Experts of a small language model.
Size: 15 layers, width 128, vocabulary 8192, 16.8M parameters.
Experts: 64 experts in each of 7 layers, a sigmoid router.
Below are experts of layer 7 (counted from 0) of a mixture-of-experts language model. Rows are named router (the router's row for the expert) and show model dimensions 0-31. Each number is 500 + 50 x the weight over its row's rms, rounded and kept within 0 to 999. Numbers have three digits each.
Before each expert's rows: "comes before" lists some tokens at least twice as common just after its tokens as in all text; "mostly gets" lists some tokens that are sent to it at least half of the time. This comes from a sample of Wikipedia text that the model never trained on. Tokens count by the router's weight.

# expert 63
comes before: " of", ",", ".", " in", " and", ".\n\n"
mostly gets: " film", " series", " album", " band", " group", " club"
router:462513494599483541493530430559561471568567529504588490406429408459432443548524512402552517474457

# expert 17
comes before: "8", "6", "5", "4", "7", "3"
mostly gets: "p", " him", " time", "-p", " term", " way"
router:453511444506492591520497447560554503565538556601496434495500612458436574465481545459503491548557

# expert 8
comes before: " The", "==", " In", " He", " It", "In"
mostly gets: ").", " .", "\".", ".", "\".\n\n", ".\n\n"
router:461535527535486505511558582470606506476483555426569566510494537491463540494435314649489526516498

# expert 59
comes before: " of", ",", " (", "\n", " and", " in"
mostly gets: " USA", " politician", " Minister", " President", " director", " MF"
router:512464490438455445465444514528551516482531478423560420479440549471528585511510487448579574509545

# expert 21
comes before: "-", "|", "S", "B", "E", "C"
mostly gets: ")\n", ";\n", "\n", " high", " well", " AR"
router:518497478480538523433456438517543503435465498459538483540512593556552565490526534343474513528509

# expert 19
comes before: " |", ",", "–", ")\n", ")", "\n"
mostly gets: " century", " ago", "-century", " centuries", " Fran", "father"
router:510531476555499464518473513487592441462543537471562359523507592459432499536545501563437400519455

# expert 11
comes before: " ", ":", " \"", " also", " UTC", " A"
mostly gets: ":", "):", "ling", "See", "ing", "g"
router:548515535471489490510417530451490533378563522489479521583496450463543486464529519592458495480565

# expert 52
comes before: "9", "0", "1", "2", "8", "6"
mostly gets: "°N", "–present", "°S", "°W", "/", " (#"
router:599404420487448484491544590519515560510488462447555476525454481458580490505540505476474451410482

# expert 0
comes before: "|", "-", " ", " Total", "west", " Carolina"
mostly gets: " South", " West", " North", " East", " south", " north"
router:480407611462538537513506428517466537493482566464521515581525518483522527565413416473484450450524

# expert 37
comes before: ",", " of", " and", ".", " in", " were"
mostly gets: "ors", "ers", "ings", "ations", "ions", "ins"
router:373507513426406409493573424484459538508548556535538493545490504537560453520535527438606492452525

# expert 20
comes before: "1", "2", " ", "3", "4", "6"
mostly gets: " (", "(", " [", " ext", " −", " (\""
router:449522410545591482637584564490504461482490531431496552498441511485514492570521509488602504547551

# expert 29
comes before: "-", "==", "The", "===", "In", "="
mostly gets: "\n\n", ".\n\n", " =\n\n", " |\n\n", "==\n", " ==\n"
router:515451460560466471533520458487497598475499475556433493470604489452528457501532468485531468383483

# expert 32
comes before: " |", ";", ".", "0", "–", " |\n"
mostly gets: " million", " billion", "Gls", " ball", " miss", "illion"
router:486588491573463438568496445533544519508531506533466477486468527491513429548455492431410523497533

# expert 58
comes before: " the", " ", " a", " his", "stant", " addition"
mostly gets: "In", " in", " In", " con", " during", " Con"
router:536486570519507522553600561491557514489467487420593537553540393583381474533473504523488419529549

# expert 14
comes before: " ", " of", " +", " were", " −", ".\n\n"
mostly gets: " minutes", " hours", " Vol", " events", " mm", " trains"
router:490531513494430468499483491604518499569519502467514511514447526528506497565455587533528515533504

# expert 31
comes before: "0", "9", "1", "2", "5", "8"
mostly gets: " operate", " operating", "ourag", " specific", " retirement", " Chang"
router:505512452467549523537471532486516517526621583536441512554582595592540508531522551556483501409455

# expert 22
comes before: "0", " the", " he", "′", " it", " they"
mostly gets: " that", " which", " who", " when", " such", " all"
router:549566552474485483509496529531574424473537505553499402544574538481570458483545534462465617415492

# expert 18
comes before: " |", "0", "–", ".", ";", "9"
mostly gets: "t", "ot", "let", " table", " Soc", "Personal"
router:446486540488571530544439589514558481449512464481482483455467504509500523557472433557504573487558

# expert 48
comes before: " ", "1", "2", " of", "age", "aged"
mostly gets: "el", " December", " March", " February", " July", " November"
router:592496523561443507558493516602554464518485530509525485505378551551523453490543464494599429529546

# expert 1
comes before: "1", "2", "3", "4", " |\n", "5"
mostly gets: " F", " f", "f", "-f", "-F", "F"
router:432452559555419547469533510541459520569530477428580564425532560485531548495529543484456494501488

# expert 51
comes before: " the", " a", " his", " this", " its", " birth"
mostly gets: " of", "y", " Of", " Both", " Government", "ocese"
router:460560594492533424523520498583530422568515532481400503533539462612555546500466568442458522517511

# expert 62
comes before: "9", "0", "1", "2", "8", "7"
mostly gets: " Jr", "sh", " Mach", "Track", "ober", "See"
router:479509610469518567524566534501448482603559497498488414511556502455494420474476521541449430455600

# expert 23
comes before: "9", "5", "4", "8", "3", "6"
mostly gets: "′", " Nor", "″E", " Henry", "Al", " Robert"
router:433516475570446471468475535461536456577484516550513544533464467459553583574442578460503563450550

# expert 57
comes before: " |", ".", ",", "0", "–", "°"
mostly gets: "ur", "ant", " male", " Sur", "or", " female"
router:393591514507467519488441386535572429438464535519499535492476548482429558587430491501525472485549

# expert 38
comes before: " ", " \"", " The", " A", " K", " B"
mostly gets: "=", "run", "\":", "going"
router:552469564514428535452494406336567409486494534384469600513451452500486489471502480607450522540542

# expert 13
comes before: ",", " |", " (", "'s", "\n", " City"
mostly gets: " John", " York", " George", "ford", " William", " James"
router:396459508441523478477533523568551534463556569591543498452442554470484585554473568626504438530544

# expert 44
comes before: "1", "2", "3", " |", "4", "5"
mostly gets: " sp", " Am", " se", " am", " ab", " ag"
router:503467453503501410444509478498497492453492530579539495492577496558485556448464492554555426576498

# expert 16
comes before: ",", "\n", " (", " and", "'s", " is"
mostly gets: "ina", "ana", "ta", "na", "ma", "ino"
router:418449466604477486546407492499465415557491419504668487534599527423493508586549575617659504510485

# expert 54
comes before: "ing", "ed", " of", "ers", "s", "ation"
mostly gets: " work", " play", " use", " art", " support", " design"
router:591493524443416532437595547466526497431527472441426463461461548495478445460422513452536576528487

# expert 15
comes before: ":", " in", " of", "\n", " (", " by"
mostly gets: " life", " career", " km", " won", " election", " ft"
router:514486448564547591456476505528483501502459551492522563536465573568421418470527613528514538468502

# expert 24
comes before: " to", " the", " by", " in", " as", " a"
mostly gets: " made", " released", " used", " For", " played", " served"
router:497535453509445493401540552491529470584432487571470490441382563494505517477439566474467504552477

# expert 39
comes before: " |", " (", " |\n", " and", " is", " -"
mostly gets: "'s", " –", "}", "\"", " Party", "]"
router:418460487416442482487480463521492512539492551511513506504435492524584482493477530515511528503454

# expert 41
comes before: "0", "3", "4", "5", "6", "7"
mostly gets: "°", "all", " Paul", " Scott", " Dan", " Carl"
router:591470544475469479466597539404516469616513492449489492503509504537507505516449498560529511573540

# expert 61
comes before: " the", " a", " his", " an", " well", " her"
mostly gets: " by", " on", " over", " On", " against", " before"
router:502504545445522510550364496445450602531471444489452511495493517394490528520553525512508477431491

# expert 28
comes before: "1", " ", "2", "0", "3", " |\n"
mostly gets: "er", "mer", "mon", " non", " son", " Mer"
router:444512562543541542531518497479524550377436471436572534435521470418593513416532538454424383524456

# expert 26
comes before: " a", " be", " the", " not", " been", " an"
mostly gets: " is", " was", " are", " be", " were", " had"
router:509435469501499503517462385560353484492505480566420561484539596529450490512463483522573509502566

# expert 36
comes before: " ", " —", " +", " −", " —;", " –"
mostly gets: " —;", " lim", " Korea", " Ari", " via", " |"
router:588413584536566513543483562526582444474492527464541561498523581484510475545464517514556485494494